Below are experts of layer 2 (counted from 0) of a mixture-of-experts language model. Rows are named router (the router's row for the expert), gate (a neuron's input weights, with its number), up (a neuron's input weights, with its number) and show model dimensions 64-127. Each number is 128 + 24 x the weight over its row's rms, rounded and kept within 0 to 255. Numbers have three digits each.
After each expert's rows: a language model's description of what the expert responds to. This comes from a sample of Wikipedia text that the model never trained on.

# expert 1
router:113094107142097095128143132091144142140155088169159126083146087154152107137113116132100107143134144127147123116128113140111147139099109134147105085163153150114114128112143137096144109130094140
gate0:122123126165094145115123144107119145115083122160114129108111124114177109110124110122152093131061128120081145138114118116121109123152114155142120122118108134108113131149097090139128115157146116
up0:175170143173146122130113146119139138156109104118105168149131153145097125126145132162129146118117130130130103160147128091115174121143133171141105151126124133122125159156130096097088123109100153
gate1:174106135099152162152094116134109087136054143140137108149121133097107100165143140126135104098128108108118109103108147141139096139158156100136121132138108122129173141132201104156104140157126129
up1:133121126108138150082161106133184153133157174112080115145133142123147140128173139107122118080081158115153116080134122092153139102140127109141103162126137123140104159149092112131112108163128168
gate2:138114130131140116134121111095144093121109160165138113099124131127117165136139118120090148083081113128131145171097136163117148108136160128130136089092117095127122103184121088160176106109099121
up2:150140163123119167114144150143127103139140163127144124123140160088169098172105096150126141126133158106119094125104123133197137088131126141135115129081137131107141160160126188139091099136141193
It responds to: Word-initial capital letters or syllables starting proper names in lists and tables, as in Pignatelli, Klingon, Zina, Pettersson.

# expert 9
router:133098105146098121139144114104145142141157106169155102096136089145135113126106108137099117146128155116141141121139113127106167136079110131138105096162133148111111124107136148099146103138091144
gate0:106113103134137152139119133133150116133136122125154098161093161104113146093171129117101101116178113116108160127133134136153100075095182134149172136105107124154151124133133155161115109111131129
up0:157139146104136136146089116133120116116105146098074167111143132129132103114150159082175105142122130127151178148074140112165166172158119129121087149142131159128138146136131133144109148104148168
gate1:124186132098162145135133162151091155163104119093104114188152118136147137098159095103095158111123144094134114188118114130120166135152157130133116101111150077128144146143111145177128049116177158
up1:100093150148108136086127093116105121125118168111118098120142148078144122147089110140137175168105154108135097161149131088160078109090119139105079077127123111134123133141131099134162159136124108
gate2:123121157161162146162122106124120115119113142166107154121107142068105162149111132109124137141101170142102159154120176136137151130117169122136157136108135154128064149142104109123116159105112109
up2:158125127144102142136126150108099118120123076158126164146132080148145132127142124163122109136153141125168156142143119111113115162109130122132125124098149159151138100167102119156150150162076129
It responds to: Prepositions after a verb, adjective or noun, including in titles and year ranges, such as in, to, during, under, against.

# expert 44
router:157171108143105139176124114108133167157168154110131110133116165117129186142097114114163159140173126134085109133197127118109125113158124115148099152145104071135135096136138104113111156138115131
gate0:136109158113125117139133134183125102128138095153097137080064151158157141115119097139142155130139113133135109127191121058140147102139148129112112134131103143122139110139182135098109130149127095
up0:108111116102143135107098098123136158118103123121125138111119159165127145126142119151137064145115135126096108132096103161145115114130083127149106105117089160144117141074108109139163131123125122
gate1:124127148118149125091062132147154127101113134074110119150137109132124131143090131177121120138140105123087129137183106130124121103122109151095135101143129152117110117142099166106128156118121142
up1:154149116119112134141170160109085154144137134087111153141067077120141145159103078154103121116109152152118119131090107152124152172078123103139114109121138113110138114134143093125115152127071127
gate2:167132120120127130140137168125082113125157141128112110119063124127084095139147127106096106135161108114109157130094117136137137137139128131163110133123144131116124148068082133124118120098098114
up2:150130119132130115146093168127144134121106154122119127084133089074128171124097159086126145114146166149116153152161115109098130120122134111151139135129129135175105141170095110126137142168131122
It responds to: Connecting words between noun phrases, mainly of, and, by, with, for, plus colons after labels and = opening article titles.

# expert 2
router:120097105144100119138148116096148142145161092167157119086149098159147110140107115145102106154136148114146146117129114142104148155073105134143102092162149148101115129111149145096150105150081146
gate0:162123123100155155087097111160119117146139139091143135160097151139097144149121157123135122104142072137130129130174102135141116141124133133127149084170091101132162170143108112148147135142108113
up0:104106191115160114112140104131097177143111112114151163103133144093134161130177132098186140138152129141150142113153126114151129129115121161137098147124114092128153136125107119108141143086141186
gate1:149172101110130138116151145109090165108098131134120119147138118155101127121092124102112137121170100153109165134167128144142142127163158137095157081103093153122145143173157112167113162090134119
up1:077113164110124088111145161144086102121142131125110119065120178146136125126171142095121155156121134103158141113099098133158176131100147142103143133120113079156136109113091115130125147116132112
gate2:167130136112166158131136083142124134112119122089148136144132132116156128124126155126125113110142131118119149109162118132144085143123121118100132117115135140123101098150116103125137115111132099
up2:126145106160117130091088136098144158137164127128147130117146167104124140075145133150129127118114109114114108135094138097131112145140122138137135139059112128120151129116130154117177136136167107
It responds to: Auxiliaries and main verbs right after a subject noun or pronoun, such as was, were, consists, deployed, plus J-initial romanized name pieces.

# expert 19
router:118097104147102129131148116095134145145159091162160123091158102154145109137105117134099104151138150120148131116126105145103149152078106132146103097155148151107112118105140150099144115151098146
gate0:114140126106144144085107104106163163136103140137093169135152121100132164138133140127127121103149129158066057109146118090153086133125145114129145112147125139175170118135115099190138148137166095
up0:135169126141117139109080081149144110086125169137146154130142169099102068144114111141151115134092111138138099121121135126119158111125095147124163150093111076133113144108158123176139141109098118
gate1:146154124073112109128150116140168155138086135137075146111144128116116185113171144104124107097126147119084133142116128103165154127106127089125088138139080158120124141158123128135117121154141106
up1:098075183132085118122130183103136148153167133144120145160088143122118150129156159131152088124129154158112140111085146151145100141089129142123158111161112132103130149171146132136153141138129100
gate2:149136158129164122115136131138157143149102165123159121178124172122165157127165118090133119129153132100139139165120119110095103127108142170091157136145113116116127193153128101122120125149130103
up2:173137116142123125129107115160114122106103122138128128123107107142141084135129135134161127157135149120131134135119146102176142143132127118112136121110149132107094112113101164135120097116130141
It responds to: Single capitals, numbers and short words opening names, titles or values in tables, film lists and credits, such as L, 56, N/A, Black.

# expert 21
router:138180140106101149151136113152102134136152148118125054140103084151139113116149093135111114140156169149094145107137093084149095133091132096112114114166100127125101079150113142205159111092114123
gate0:103120138139068159122165152103137132127159115124172113143093126133127142121108095159107108105076129130110145165087147140144104128093121086133143115082118111142160118147149100167130141097084124
up0:144132141130135159101117086173107151135162123148133124146129133135090147150151143185128152142101153135124128137153093109113156163075136117157127132180082105127136109177101183079127179123129120
gate1:110114129154119127128117114101123108159111157120073139094137098097102110121140111128130131118131105152172122102098098069129132106110118118087167178091128114141114137115087147147162128131111121
up1:103146138126137121131148120113147146164139098122138123130155138130197132073116144116179125157144098133132122115129123080141166120145145107116154153150180122126138121127121111093146107155135178
gate2:165128081152126090140122140137109132181126119128104148094127122143146144137183112121116117119134107157124130157134106135138124113103160148146127108109113164146159094126117143105075132137102128
up2:101128147115142110132098118074159121138115134157095109107169128172141115139097121130132141124125141115166153164134160132103134111108105137107162083124173127073182121105140078153164104124186146
It responds to: Verbs and verb endings after was, to or he, and of following nouns, such as attested, defends, made, about, interred.

# expert 20
router:119097106145099122130149119098138147145159086165158124087148092152139110128108114135097108150131147114145133116133116138105150146078107128144104098160143145106113127107143150095150116151097144
gate0:111146171112187112150112119154113115167130097126140130161140126118096140122109148066167125079061116116119109126137129128129150098147128085185118118089111123143128117105064117147125143159122141
up0:130172122121100116103155131122149130108093113150159106105166108113178129144120169122101177122109096133148128121063108096131125156156134159142113149145149142127109141118111152113151147118151135
gate1:119136158110177105119089118140166147103090142080111120114157116162109131119106116123112141143114147140139134200116125079131106127122146141160121114137140098156123133152119099130143164131139140
up1:095187113137174117154113111132147120115140115154075134122116117098162128140132068148081133078128136087132135143133104095140078081163145105159115115135118147124170107155138142100122122158183125
gate2:142136154105142107112090127172135130127100138123157140149138120079124129098146141163139140102099154142092132127116155139168182132123176125147175137149149152101108147113157140107158150117117126
up2:162113156109108148139105102147171089120163128155129125124128116124131137151144142133126152153118114086088092133149154094130121085115171166092144103114170113127141115115148151131104108173106176
It responds to: Initial capital pieces of names and song titles after quotes, parentheses or pipes, such as "L, (B, Mor, Ar, in discographies and credits.

# expert 27
router:102137132101115101073078195101125127105085140111143122104144073130151103144152102127134129084125135118151116124103097125129099141157152119132125066127163156117163107156160110128086167128092122
gate0:107117146104147123090122111173134134077176168120113151133148136080082117157127134137084122143125135106101115148114157143156113165152150112165109122088077107135113141108108114114105115104125128
up0:100192131123146112138107109139122142115117136126145124145122121135125120153141114095148137070100137106144141097134148121108116135116142116136131111150138179124143098150101159097113119140110134
gate1:120137175147134105115124150114161129134151100149139130167099153059139106140167188119146156120143078085136132148147160090161113165140132134115155141143106142126136127102118112110105126154132128
up1:100176159145172127137144112112116121141131103117119134146146089127122112121085100097093136156142152117164069105096133156147136107116133134132089079108107124147116092148163111114133124140129087
gate2:102161139111142117120095138121165151096124090126133093116096112152096184109144141164127131148139162110118147117154113067153132103122129127123096103072080108152147171147147159141143121146162135
up2:130151135135121115145099098099159143158082128156121116125197114105105138153151120137140172125156105125123127112140130113135100127094110128137191185132124104118120102131135161111156111137173130
It responds to: Lowercase pieces inside foreign or uncommon proper names and technical words, such as Nap-ier, Ov-ind-oli, Pan-av-ia, Specialty.

# expert 36
router:119098105147098121133147116105133143143157092160158112092133100154146113146106111144097110152132149123145136114131111138106150145080108141139106096161144151107112120106141146100151114144084150
gate0:141154130124157152147152147109119106093084145098155139114123135129168132186123156158163184100110114143103141113106130110165138131131136167109099138134132120105105124137097141152125148153103132
up0:128148141127106177175159135140116108122127091143096137124127128135114134095129142159141160109136134157153129178147117112144133125082159097113126118097120154115152147095120142163141135083140162
gate1:119115129091123142129106105104141111124133116091147118164101124146102113106173167107113112155123115187127131133109133066119131106155167150153113126148110103139165149157131150114140126129107140
up1:114146152138156123132136141160105132135119165142101132124095113118145141136127090122143168090108123125132114065125149117163116137085153131110118125161052164130112166102137142148103112174166155
gate2:114154090128149134083145141110184198128128143138167109115154134122139139130155145138153101134133130120055090101207103106159135082137127107093116146087138137111116090137113111142103113105153157
up2:157084134116144117098079137130146117154071162109135149161134171127129124137122093049159100172134109144133149173143095075145136145128113121180110149132150130133138120071139110134118126141125146
It responds to: Numerals and number words in counts, years, statistics and citations, such as 5, four, 1964, 193-, plus lone letters in formulas like C.

# expert 8
router:127098106143100121136151112111148137143161098165163110084139107156143106139107105130098112154126151129142140114136120131103151145080104132142103098158143151103105119107142144099154121148095148
gate0:109123118133120078167104125130102116107127123133127146129170111158095102099144148104123106116133135164103141127090145111116147109138175148088145129101140156117126133159127077126099114138137108
up0:131074172129156165105092126132115131107135141125108110154105139125123133145106134146115104137078118094119079173145099120115167182141166127142185046145152118126160139166165160119151105113110107
gate1:124176146156103112134150144102153131125073088117137146104153158098106108082166135164118104150120098091118110161125161104137124125116107123141148151097155119168129111188115135141166150154086097
up1:151131122152118092098178095160096147124127116108107125146118135098103120135138118118106167109099124134101102123130072122110119098093136144141105116118126135112128154138095101153129117133119167
gate2:124121200132162123160082117117134116110127116110121128129095143093120133135160151134191117128128131113102138145158144112124093111100145111169133121130102110167149115123119117137134092144136131
up2:146155150127127106130119095153096119115134131105140178175131151121147154146121179163130121088137113104113162136124123117161137146168150132147106133070155127160078108148118135138132168124126137
It responds to: Function words after a subject or relative pronoun, mainly to, in, was, were, be, can, having, before the/a/not/been.

# expert 4
router:157121092142143108099147106108103143138141141165167153102107166104147171136099165109095122166143085104144095106148145169090142142119110149092110146114109117124146180117150144109170122144106155
gate0:122113160139117149142151103163127145126141148110122100137118125093120104108116141160147090130077129148124104145136108098111154116146114099122132107102146152128105141155109102144156115139140106
up0:141108102114133130127175131149152136173163120117116095130145121113143151138131174162132100142146164096163145101110120156127132125114110108088178083120116123122116106114116113081168130143117145
gate1:118120105150122065111111159076141131085099117125170130087138125109094108111135129132165137118142076139106086070103092150088124159116116157114144113120119123114167100128130107125122130123117106
up1:108149130131110116124123147102156080093112126101108132154148121215123099126111124128129151127127127086129105120143132121126105169160098136160164125122146139104116073115178139178151174095128153
gate2:130135151130165123147127113185114129132095106113180092086057144146096138136133142117127097109145085130152116139106180108105149111167127114116129146119129119137124057134090133136171130088162126
up2:129140140084104136094163109072107112128122145117138164101126162141143085084153083109161149097113138125135132140132118146139128116133163101103125092128137176111144115151115077088123149114170144
It responds to: Pipe separators between cells in numeric Wikipedia tables, plus semicolons, slashes and coordinate marks like ″N, ″E.

# expert 17
router:123169121140198113080104120109129145157097119142150160147122154108152190167104178181094141132135083138152099109128131147118167097165108096168109129113096139118113168119100160120116136131126147
gate0:111154115131108134126122146133134124101123125104135095148132124146127152092110119140110121121136152111129125149150101163158148131143136112126127105101100086133156093121088162140182124109125120
up0:121141112109142134127126158087109098103107109152116119086120132145142126110113102117119109113168151165158111171159128123101140155093126113121173129125168129097115155099129149112157113090119109
gate1:138151170112152111085146145114158167146105117151136147141114116160107130093150131175140158133076098112164135192124126107075086122123113132148160165098101135092090159136131142088106115102121153
up1:110142144126127152116173137119143143158118133161053149114101124143086138127102114129102149128121125117162131168186143132077088134149055151128155112159129149115073129130144144151064156112131134
gate2:143076139149077093136081143110107139162159110162083088108118153161106108131135110132132144130175181149193108178114132103119151135137168087134115130154151115100112102137137096155092122110119146
up2:142140108084139138139148114148141081138099107135106116135139117145104140126144118102135135131133104146092133103147170148118155127153101125112168140113161151113113095147121139128143154133133097
It responds to: Pipe or dash opening a table row or list line, and infobox labels such as Born:, Preceded by, ==See also.

# expert 35
router:099111116163098150124146131152150155148118117093123077134159123141113130129105098161119106120154155076138174134109167128117118158106140120101138139100147106108103105099141146112161121174120154
gate0:135122144135128137144141145160110128139100165096109142108108135091144122119108128098124068114159161133116121154117154101112106159143125156123186169129103116066119118111128154150134143169139126
up0:143114169139126141173077163117101152145143121136136144125137146118114112142081129182139179106150140144151100154092074080118119143097109128153131132114117146119115101167146148209131147133112125
gate1:090157095134134177126134148159102104147106126124140107094137100144095179165131122132103133120116117133130129142084142115125117163133188123132152117121127139159103105176149130112146152175106148
up1:131100118093152107122100104136134129101139111170080110125109136112161140198153163110159145083150120140092125172144144138127117095121081125106118062117146122113107128154162080133141096106117133
gate2:095133131148118171134169116118095096109111137130074094155146162137128109108108125140131147080141093171092152155142141169150126135084140120135131157158125107134120104130131120103148103145093132
up2:108123129126117128111119147135156113115137114128166104074139134133168142098127147148123103117096109118103126073155136118146069154104137126108084146145159137100147130146180141134136096128153116
It responds to: Subject pronouns before verbs, such as he, it, she, they, This; also pieces ending a word begun with W or H.